Weights of a small mixture-of-experts language model, trained from scratch on English Wikipedia.
Size: 9 layers, width 96, vocabulary 15098.
Training: 228M tokens, 6952 steps.
Below are experts of layer 3 (counted from 0) of a mixture-of-experts language model. Rows are named router (the router's row for the expert), gate (a neuron's input weights, with its number), up (a neuron's input weights, with its number) and show model dimensions 0-95. Each number is 50 + 10 x the weight over its row's rms, rounded and kept within 0 to 99.
After each expert's rows: "mostly gets" lists some tokens that are sent to it at least half of the time; "comes after" lists some tokens at least twice as common just before its tokens as in all text. This comes from a sample of Wikipedia text that the model never trained on. Tokens count by the router's weight.

# expert 25
router:48 51 36 36 53 32 57 64 37 72 62 48 40 67 48 51 29 52 47 51 49 42 63 43 48 63 45 41 58 43 60 60 39 43 59 37 61 46 54 55 45 68 46 50 47 53 60 50 42 46 51 65 47 57 49 42 40 49 66 36 44 66 72 45 46 49 41 78 64 40 53 63 58 59 50 55 56 55 33 37 55 47 56 25 52 32 45 57 46 48 52 47 56 46 55 46
gate0:42 50 66 41 33 50 45 58 46 36 52 33 45 62 39 64 46 49 41 40 49 57 58 48 60 62 53 45 50 27 40 48 61 54 53 51 41 42 39 64 50 55 43 43 35 71 50 57 37 67 51 45 45 46 65 69 33 59 54 39 35 51 48 42 52 59 60 59 31 56 56 49 54 49 31 55 45 52 52 63 81 50 33 48 45 60 57 47 45 46 47 49 49 60 50 70
up0:43 60 56 55 45 44 45 66 52 41 41 49 37 54 52 40 60 53 35 70 43 51 44 50 58 54 68 53 41 39 61 54 59 32 43 56 45 46 50 52 79 54 61 54 55 60 49 44 55 68 58 40 42 47 63 51 45 46 71 42 43 51 56 57 56 61 50 61 50 50 47 52 62 27 29 54 50 40 51 64 67 51 68 52 62 68 61 49 57 62 55 55 55 58 29 58
gate1:39 65 61 50 29 57 47 38 40 46 47 46 53 48 60 35 55 66 47 48 56 45 45 41 61 75 50 56 47 62 44 43 62 55 38 27 51 64 39 66 48 65 43 48 54 38 52 55 36 38 44 48 49 57 56 40 46 57 60 54 43 27 43 32 49 53 45 38 51 54 40 56 49 59 50 57 58 53 36 33 39 61 48 43 48 47 48 42 29 64 56 41 47 46 75 61
up1:49 60 42 62 47 50 48 38 60 63 47 48 45 46 28 48 61 51 46 53 40 52 45 68 52 34 52 71 58 48 48 50 56 66 70 38 63 70 51 73 41 56 62 47 60 36 46 54 51 46 47 44 45 63 36 29 53 48 43 66 61 58 41 54 54 55 36 63 64 49 44 36 45 55 55 51 53 51 55 36 44 63 65 45 57 39 46 31 58 48 58 44 70 53 43 51
mostly gets: " US", " JP", "S.", "American", " USA", "TA"
comes after: "\n\n", "\n", " (", " MP", "|", " U."

# expert 13
router:54 55 45 25 42 53 50 58 35 83 45 65 50 52 54 64 37 44 52 41 44 54 67 61 46 58 49 55 64 47 51 56 52 28 47 36 55 52 57 55 48 63 34 51 42 67 70 44 37 51 48 54 59 52 50 49 56 50 48 27 48 50 40 51 49 40 34 49 50 32 53 50 60 59 44 50 52 50 45 46 59 48 32 50 38 36 47 55 61 40 45 60 61 28 64 58
gate0:48 39 48 62 59 44 46 52 62 52 52 43 54 55 48 38 44 46 58 51 47 63 41 57 46 63 58 46 43 23 44 42 60 40 66 44 46 51 62 54 62 73 50 39 61 59 46 40 59 36 54 36 51 56 51 50 66 63 57 48 68 57 37 64 33 38 23 51 52 36 55 61 47 34 45 31 45 55 39 54 42 43 35 47 48 32 60 49 42 59 38 63 50 43 50 59
up0:77 56 52 54 36 46 61 32 66 60 59 34 52 53 52 61 38 48 41 52 67 49 60 55 60 52 30 51 49 28 52 54 49 47 42 53 41 68 58 40 59 48 29 44 35 42 57 58 58 50 48 44 46 49 44 46 64 42 43 70 61 45 42 46 39 63 48 53 56 53 35 47 46 35 46 44 45 50 56 39 57 60 39 58 47 36 48 34 29 61 40 47 40 39 39 54
gate1:45 27 60 48 30 61 56 51 57 60 55 41 56 51 66 55 55 27 45 69 60 49 43 46 54 51 60 53 48 49 55 38 51 41 45 53 52 68 53 46 44 47 64 54 53 46 51 48 35 48 59 49 49 47 66 62 37 39 49 33 53 38 43 51 50 70 56 46 60 48 59 56 42 44 34 28 65 54 64 47 63 44 57 31 51 61 60 44 50 38 38 45 35 57 74 43
up1:50 58 43 64 59 34 57 74 59 45 61 49 33 38 47 50 35 55 40 36 39 49 54 54 65 61 32 48 50 52 33 47 40 64 42 43 41 45 43 51 50 46 49 37 44 59 57 42 68 58 36 48 62 51 50 47 69 62 53 63 43 57 46 65 33 51 35 44 49 34 42 44 43 66 64 64 31 44 51 49 52 47 54 58 46 42 48 63 50 64 72 64 50 43 44 53
mostly gets: "\n", " | Succeeded by", "- Sub", "- \"", ": →", " ["
comes after: " |", ")", " |  |", "==", " |  |  |", "==="

# expert 29
router:56 51 37 26 50 45 46 60 39 85 52 67 49 57 50 50 44 43 49 40 35 53 67 54 57 64 39 63 66 48 54 49 51 41 47 49 49 58 54 64 62 51 41 61 46 66 65 49 44 55 49 51 56 56 57 46 54 41 49 31 42 58 46 44 41 44 41 48 50 42 53 58 67 63 37 54 66 52 38 33 59 54 34 48 53 48 52 62 64 42 43 58 67 41 71 55
gate0:56 46 55 30 48 53 61 62 59 67 57 60 54 34 51 68 73 30 58 47 56 48 50 56 39 49 38 55 56 28 53 59 43 34 78 42 49 47 55 51 70 38 55 29 53 59 59 59 42 53 51 46 32 43 40 47 53 37 48 49 43 33 49 45 52 45 31 51 65 44 48 39 52 51 74 47 54 56 34 54 43 52 52 48 52 56 50 47 59 48 39 51 63 55 50 49
up0:43 56 62 64 49 59 48 20 32 67 57 41 51 43 39 41 32 52 44 69 32 56 46 60 54 52 55 52 32 47 46 19 37 58 49 60 42 41 65 55 36 45 48 64 58 64 48 49 47 50 44 58 55 62 66 56 57 58 43 58 43 54 61 45 66 46 59 40 47 54 49 41 58 56 40 61 48 37 52 38 48 53 42 54 60 50 44 57 56 52 33 53 47 52 39 38
gate1:52 62 51 53 33 30 40 54 73 47 51 61 53 55 40 51 43 46 67 37 43 62 28 56 50 52 58 66 58 41 45 54 45 43 47 42 47 42 37 53 50 49 72 36 27 68 45 65 60 37 48 34 43 56 46 64 48 56 42 46 51 37 49 62 35 52 55 56 52 45 61 33 53 53 55 55 66 66 56 51 51 55 44 42 55 64 56 50 59 33 55 47 44 32 48 38
up1:46 60 47 41 41 46 59 33 79 39 54 56 63 52 61 64 46 50 60 47 26 61 36 59 27 61 56 43 69 55 46 49 46 48 47 55 60 53 50 57 55 67 62 49 49 61 45 57 66 54 48 66 42 52 42 52 39 39 66 48 57 56 41 44 45 56 58 33 58 34 57 56 53 55 61 62 37 49 69 60 51 51 56 56 52 70 36 57 50 64 51 43 44 38 54 44
mostly gets: "ing.", "ers.", "ion.", "es.", "ions.", "er."
comes after: ".", " =", "===", "==", ")", " =="

# expert 1
router:52 54 37 33 34 46 43 53 38 66 58 60 61 64 46 51 48 53 50 48 25 53 54 70 43 48 38 50 55 46 59 35 47 36 51 43 43 65 42 56 61 54 61 73 54 46 43 53 43 40 43 66 47 40 53 35 38 58 64 20 50 42 48 64 56 52 48 48 60 52 50 63 60 61 42 44 52 52 43 34 48 42 51 55 33 41 48 47 46 38 47 53 74 38 54 48
gate0:76 51 48 39 38 50 48 58 37 56 54 44 52 66 47 44 48 54 47 58 59 56 42 34 37 55 48 42 62 46 40 29 67 51 28 53 40 57 35 49 49 67 67 42 44 61 53 48 56 53 49 53 27 33 50 31 66 51 54 24 53 46 40 51 57 54 54 42 50 36 53 72 57 52 62 65 51 59 50 44 55 42 50 49 34 43 55 49 41 49 39 60 54 55 59 42
up0:49 56 46 58 52 51 57 48 30 46 56 50 41 40 36 62 47 60 38 49 63 52 57 55 48 54 63 70 46 41 24 55 48 42 55 34 47 64 53 47 60 39 45 49 59 77 52 56 49 36 67 56 46 34 62 53 49 46 60 48 57 44 31 60 62 57 49 58 63 48 54 49 63 38 69 58 44 66 43 48 46 63 47 54 66 43 40 58 43 55 40 58 42 63 26 45
gate1:63 46 37 43 66 38 67 54 29 44 63 34 46 64 38 63 28 58 52 51 53 33 50 73 46 65 57 44 48 39 43 49 39 66 44 60 34 58 49 45 48 56 50 33 44 56 52 50 57 50 35 37 55 54 45 40 58 37 57 57 57 48 46 48 47 72 56 38 53 48 60 30 49 56 53 51 62 52 37 60 55 58 56 52 49 49 61 59 62 69 33 44 40 56 48 44
up1:53 50 56 71 59 37 55 50 29 62 40 54 53 36 48 48 53 47 36 33 39 54 47 40 51 58 48 75 42 32 46 54 72 35 54 47 57 63 45 40 30 45 57 32 52 52 51 56 45 58 42 46 43 53 34 49 53 52 58 39 50 56 45 28 57 57 57 58 66 45 57 37 48 46 58 47 62 34 60 57 57 62 50 29 56 55 45 34 61 49 52 48 47 68 47 55
mostly gets: " day", " life", " times", " success", " example", " way"
comes after: " the", " The", " in the", " of the", ", the", "The"

# expert 11
router:64 51 31 39 51 47 35 47 36 56 53 52 42 59 57 71 48 58 55 39 43 38 47 57 43 58 51 64 51 55 44 47 51 40 58 49 59 51 47 64 65 53 40 58 42 43 71 29 24 49 39 52 51 37 54 52 56 51 66 35 49 63 46 45 60 38 40 50 65 39 53 63 61 65 41 49 55 41 38 28 49 58 38 49 53 51 62 42 76 57 53 52 61 58 48 56
gate0:48 56 36 48 38 37 38 54 51 51 37 50 52 42 66 50 47 48 34 34 49 56 65 27 32 51 48 53 57 59 54 46 44 51 51 53 34 56 48 37 45 58 46 56 51 44 44 47 48 48 56 30 39 47 37 53 54 30 30 60 44 41 43 48 47 64 57 46 62 45 46 70 47 49 78 40 32 68 37 45 56 44 63 54 42 65 60 50 50 55 52 63 47 65 66 41
up0:42 65 52 57 49 54 36 61 52 54 50 36 62 45 53 45 59 43 51 32 60 49 57 53 40 52 32 26 48 40 62 63 73 44 64 48 52 56 51 48 49 41 48 57 56 44 36 62 43 66 74 48 49 40 59 48 66 66 50 46 78 52 68 51 51 48 56 41 57 42 57 51 38 39 66 61 58 54 43 67 61 48 44 52 47 39 46 43 37 40 55 37 65 46 53 55
gate1:64 39 48 44 45 45 58 46 61 46 46 54 65 70 57 34 48 74 58 30 36 54 65 38 47 44 43 74 66 53 54 46 56 51 55 42 69 42 57 45 66 67 48 33 54 32 52 56 61 54 44 57 42 50 55 47 54 58 45 55 35 57 45 46 44 50 38 47 45 55 62 49 37 81 53 56 37 44 35 57 60 57 48 51 47 52 54 42 60 57 36 57 43 40 44 45
up1:41 74 41 49 52 49 37 70 40 57 48 49 32 30 40 67 40 37 38 62 68 47 41 51 55 51 54 25 40 54 53 53 37 55 58 61 40 61 35 49 34 52 56 49 51 56 56 39 38 43 54 44 66 65 42 50 57 43 61 44 57 39 49 55 54 57 63 55 55 50 39 55 55 35 49 45 64 43 77 50 34 42 62 46 57 51 49 57 47 48 62 48 54 65 51 61
mostly gets: "1", "2", "0"
comes after: ", ", " | ", " in ", "–", "| ", " ("

# expert 20
router:43 62 37 55 45 54 30 49 47 54 56 56 56 50 51 60 45 37 59 27 46 52 45 60 37 53 54 56 49 44 63 56 49 21 55 49 63 41 54 61 56 60 39 56 42 75 56 40 27 39 49 70 52 44 60 34 51 59 55 54 57 45 61 47 54 48 48 58 69 29 63 52 63 68 31 47 57 38 42 45 35 49 39 43 46 42 55 48 47 52 50 46 55 49 63 54
gate0:50 53 59 47 63 46 37 59 56 47 47 54 62 65 66 54 51 39 46 52 40 50 53 41 53 58 66 43 55 55 49 73 47 43 41 35 59 38 38 38 50 58 44 24 58 64 34 49 49 57 49 50 73 52 55 43 50 36 38 52 54 64 35 44 51 77 27 55 50 41 46 44 71 48 51 56 64 54 45 38 43 63 49 43 57 53 42 68 54 53 57 55 46 35 43 52
up0:57 49 52 56 33 48 45 45 25 41 61 44 30 55 31 44 53 68 59 36 45 50 42 55 44 62 50 71 50 42 45 48 47 50 58 56 46 37 42 56 50 52 47 71 59 51 79 60 60 49 43 49 36 45 55 57 52 62 64 53 64 35 54 62 51 33 68 43 59 59 59 46 36 47 38 48 36 50 57 52 60 48 49 69 38 42 53 49 55 47 40 36 51 64 54 55
gate1:56 52 55 49 33 59 71 30 38 33 33 65 49 50 44 39 63 35 59 46 48 53 54 77 63 61 58 46 52 45 52 43 52 38 58 40 52 56 40 48 59 56 65 56 22 64 39 45 29 47 33 51 43 58 52 55 55 54 36 46 37 38 47 57 44 53 44 49 56 44 72 39 50 44 45 50 47 64 51 46 58 57 32 53 38 45 45 43 53 61 47 50 55 46 40 41
up1:43 50 42 43 47 55 44 63 58 58 65 32 54 55 65 51 50 57 33 50 48 53 45 36 29 44 37 46 37 59 48 53 54 56 56 64 51 34 57 58 34 47 45 34 73 39 73 36 46 38 62 54 55 48 50 41 54 55 61 45 48 66 71 45 52 39 68 52 50 56 12 52 56 47 44 57 58 48 51 52 57 40 48 42 44 56 52 48 37 38 50 50 50 57 49 55
mostly gets: " and ", ", ", " (", "; ", " to ", " | "
comes after: "0", "3", "6", "4", "1", "5"

# expert 3
router:51 66 32 34 46 48 49 65 42 76 49 64 51 55 41 70 51 49 44 35 27 57 54 63 48 63 27 46 70 42 56 37 51 41 54 41 61 59 52 49 66 53 40 52 43 65 58 41 24 50 44 59 54 47 46 38 61 48 62 43 42 47 40 42 48 39 44 60 53 47 54 56 58 60 43 48 55 52 45 54 58 52 31 43 40 61 41 61 49 57 62 52 63 41 49 49
gate0:48 39 51 43 59 42 55 60 45 63 42 37 53 38 38 56 60 65 49 43 64 45 55 45 58 46 48 68 41 51 21 69 49 49 57 42 74 49 51 43 45 37 47 42 51 34 53 57 58 34 62 52 60 50 51 50 42 41 63 48 57 49 52 47 46 48 35 55 59 55 41 48 43 48 28 33 26 40 39 56 43 61 64 41 46 49 43 56 58 55 48 45 36 64 69 34
up0:45 52 61 55 39 36 57 49 47 48 46 67 63 51 32 53 48 65 54 52 47 58 64 46 40 31 46 49 50 35 52 48 49 69 48 46 63 50 30 71 67 25 56 56 52 65 53 58 45 54 44 50 58 53 60 49 54 44 57 57 64 36 69 27 40 39 70 42 38 49 45 55 39 46 47 55 35 44 63 60 70 53 55 50 51 47 61 46 41 54 52 49 66 50 43 54
gate1:49 58 50 35 46 56 51 65 52 48 53 47 37 56 28 45 48 36 52 51 48 61 43 42 52 54 38 61 44 53 52 41 64 65 54 73 49 48 56 52 37 54 43 24 55 48 27 53 42 43 54 51 57 59 37 44 35 47 64 50 29 49 47 55 32 40 46 53 55 48 34 72 53 48 50 54 59 61 44 27 56 44 51 32 41 49 57 49 76 40 41 57 53 58 42 53
up1:48 68 51 49 54 60 38 60 49 56 22 57 52 59 52 46 46 50 40 64 40 54 38 47 33 37 42 44 54 36 68 29 41 54 40 49 55 53 48 50 46 44 41 39 61 49 49 47 45 45 49 61 39 61 53 47 55 48 41 65 32 70 57 57 54 47 48 60 59 42 44 70 41 45 55 54 51 75 49 39 56 49 69 48 49 37 62 45 45 44 20 61 57 57 45 43
mostly gets: "é", "| ", "==History==", "    ", "Scientific classification", "  "
comes after: "\n", "\n\n", "| ", "-", "In", "On"

# expert 2
router:68 59 33 34 47 48 37 78 54 62 51 70 46 52 49 52 37 48 57 42 46 45 58 59 53 50 43 48 57 45 55 70 49 20 53 45 55 60 55 54 58 55 39 54 33 49 50 49 28 52 53 56 58 48 47 44 34 55 64 52 52 47 70 51 46 42 50 62 59 35 55 58 52 61 47 42 45 33 43 33 62 45 53 54 45 26 43 63 48 50 46 52 60 56 62 57
gate0:54 54 57 58 42 60 50 46 42 67 68 64 56 57 47 60 63 56 47 62 68 60 35 34 39 56 29 60 38 50 58 54 35 52 53 47 49 40 60 38 52 33 51 56 57 48 55 54 35 50 59 55 26 61 49 42 63 52 46 53 34 46 64 43 60 51 44 57 40 66 59 62 52 62 35 42 45 39 54 34 37 55 73 51 43 51 48 45 58 60 57 60 51 68 40 57
up0:53 47 42 65 59 43 45 53 51 54 49 66 55 50 51 42 53 58 65 65 75 61 77 30 36 55 42 42 52 40 48 50 45 47 56 50 48 41 62 30 50 55 32 67 41 60 43 42 49 49 59 44 36 49 51 48 66 50 43 55 48 49 60 41 46 47 31 54 44 54 62 71 57 41 49 53 51 58 45 62 38 56 70 40 48 46 40 67 58 73 50 41 43 63 49 39
gate1:50 55 34 47 38 44 74 51 37 49 31 54 49 69 35 46 45 47 34 64 39 32 48 64 37 40 50 46 54 39 50 37 50 28 59 30 57 41 65 42 48 47 51 61 44 49 52 54 30 48 49 52 55 51 43 45 56 58 48 51 43 62 54 48 50 54 58 57 38 34 42 30 45 59 38 43 43 51 44 46 40 51 62 37 47 55 43 49 60 58 55 69 58 73 59 43
up1:34 56 38 50 72 38 62 47 39 44 49 59 38 50 43 44 38 47 38 37 51 52 54 43 36 55 60 58 38 69 53 52 49 46 48 40 70 47 52 53 50 54 45 53 55 56 47 56 43 36 44 45 64 49 58 67 55 51 39 46 34 69 35 64 50 55 50 48 26 61 61 28 61 54 48 40 66 45 56 52 53 55 67 59 52 67 67 58 37 46 73 50 53 52 62 46
mostly gets: "| P", "| A", "| R", "| H", "| G", "| B"
comes after: "\n", "\n\n", "| Party", "andidate | Votes |", "|---|---|---|---", " |  | C"

# expert 14
router:46 56 40 52 35 39 51 61 37 71 58 69 67 55 62 65 34 49 46 45 52 31 59 55 53 49 40 35 63 44 51 43 45 47 46 43 44 47 51 56 54 76 41 73 53 45 63 51 37 42 47 53 63 37 50 45 47 58 60 31 71 56 59 59 41 45 29 52 56 59 37 61 58 50 49 47 55 55 46 48 55 41 41 32 63 52 56 50 48 61 61 50 56 46 68 53
gate0:65 60 49 31 52 52 47 35 49 32 57 70 47 58 63 48 64 50 62 52 61 46 58 52 49 38 40 43 71 52 60 55 57 57 54 55 42 56 47 57 35 60 43 59 56 68 66 69 53 63 37 48 55 48 60 53 35 54 54 45 51 46 36 31 41 38 32 37 45 47 50 50 40 58 66 63 61 39 40 49 50 39 53 61 35 49 64 45 46 47 62 32 50 43 39 38
up0:38 66 53 67 20 41 54 46 51 51 48 36 41 56 53 53 42 46 56 42 32 54 32 53 58 36 60 61 54 67 52 31 59 51 55 61 56 60 51 50 64 39 51 44 58 38 45 44 57 44 57 46 45 57 46 46 53 51 61 51 50 51 45 55 61 55 60 29 71 35 37 42 37 48 47 61 64 41 64 77 40 43 39 58 59 41 41 41 48 45 40 56 41 57 43 57
gate1:49 36 50 56 49 49 41 46 55 42 40 50 56 54 43 62 42 56 39 60 70 74 61 59 43 65 50 40 52 50 44 47 63 54 45 38 49 56 81 54 66 63 47 53 36 16 40 55 61 51 66 54 48 56 37 42 61 63 56 57 47 52 51 48 45 34 48 36 48 46 57 52 53 45 48 67 46 37 51 53 57 57 54 54 58 37 37 46 51 59 26 55 52 60 59 43
up1:50 45 43 39 73 33 42 39 47 51 54 52 60 43 48 55 54 59 74 56 47 44 64 58 49 50 46 54 70 45 28 45 44 55 60 46 45 48 48 64 38 41 55 52 53 45 35 47 55 53 63 13 57 51 52 35 47 45 42 68 33 48 53 51 30 48 43 55 46 71 57 56 55 52 36 54 52 51 50 58 47 59 57 29 55 31 50 54 54 39 47 43 39 48 58 59
mostly gets: " / (", "°E", "- Website:", "- Species", "Personal details", "- Area"
comes after: "\n", "-", "ing", "- Sub", "- N", "- •"

# expert 7
router:57 59 38 42 40 46 54 52 18 58 49 51 36 61 53 51 44 43 52 46 47 54 51 48 39 75 52 55 45 48 59 43 39 39 53 56 43 51 47 63 68 69 49 52 40 59 51 48 37 49 43 55 63 28 63 46 52 68 52 31 60 49 64 58 64 23 44 50 53 35 59 59 56 49 30 55 60 44 49 44 60 63 52 44 56 34 55 58 46 34 50 45 59 42 50 54
gate0:69 49 47 39 34 53 63 39 35 42 44 62 42 70 49 36 42 70 55 42 64 48 62 35 53 51 54 54 60 45 46 50 47 33 31 61 31 46 40 67 54 56 67 45 49 61 50 63 49 48 44 45 43 36 43 66 44 63 39 45 48 50 43 54 35 46 52 58 46 49 47 49 54 44 43 52 64 28 66 40 52 43 43 46 55 27 40 50 55 54 68 45 60 54 59 44
up0:58 47 37 32 45 34 52 55 27 43 50 60 45 54 43 33 52 65 32 53 62 47 36 45 52 36 51 45 54 60 49 39 40 46 41 65 41 44 41 68 52 47 52 52 53 71 39 45 42 50 63 53 53 44 42 61 56 57 58 38 67 42 57 46 40 61 67 52 51 54 54 41 50 46 44 48 67 52 63 28 54 56 40 43 36 32 34 55 51 64 68 53 55 65 52 39
gate1:51 46 36 51 49 55 46 43 38 51 54 43 45 50 52 50 45 47 43 53 50 64 53 40 40 33 65 67 57 44 46 57 44 49 59 45 56 47 40 48 35 53 43 61 43 50 47 44 46 44 31 32 74 30 43 39 49 59 33 34 62 57 46 41 60 48 31 42 44 39 48 40 43 66 56 46 50 25 69 70 41 59 47 35 59 44 60 50 49 42 65 37 31 51 46 47
up1:21 47 38 66 41 43 47 52 59 64 54 33 52 44 50 49 51 52 44 38 46 55 51 42 55 47 50 61 53 45 40 55 37 42 38 57 58 59 28 50 50 53 61 47 29 44 37 66 48 43 29 50 47 55 45 35 56 59 34 47 53 39 59 50 51 35 47 52 61 50 48 24 42 44 76 49 54 34 39 59 48 53 39 54 33 43 41 52 55 62 54 55 35 48 64 48
mostly gets: " million", "00", "000", "09", "700", " pm"
comes after: ".", ",", " | ", ":", "–", "6"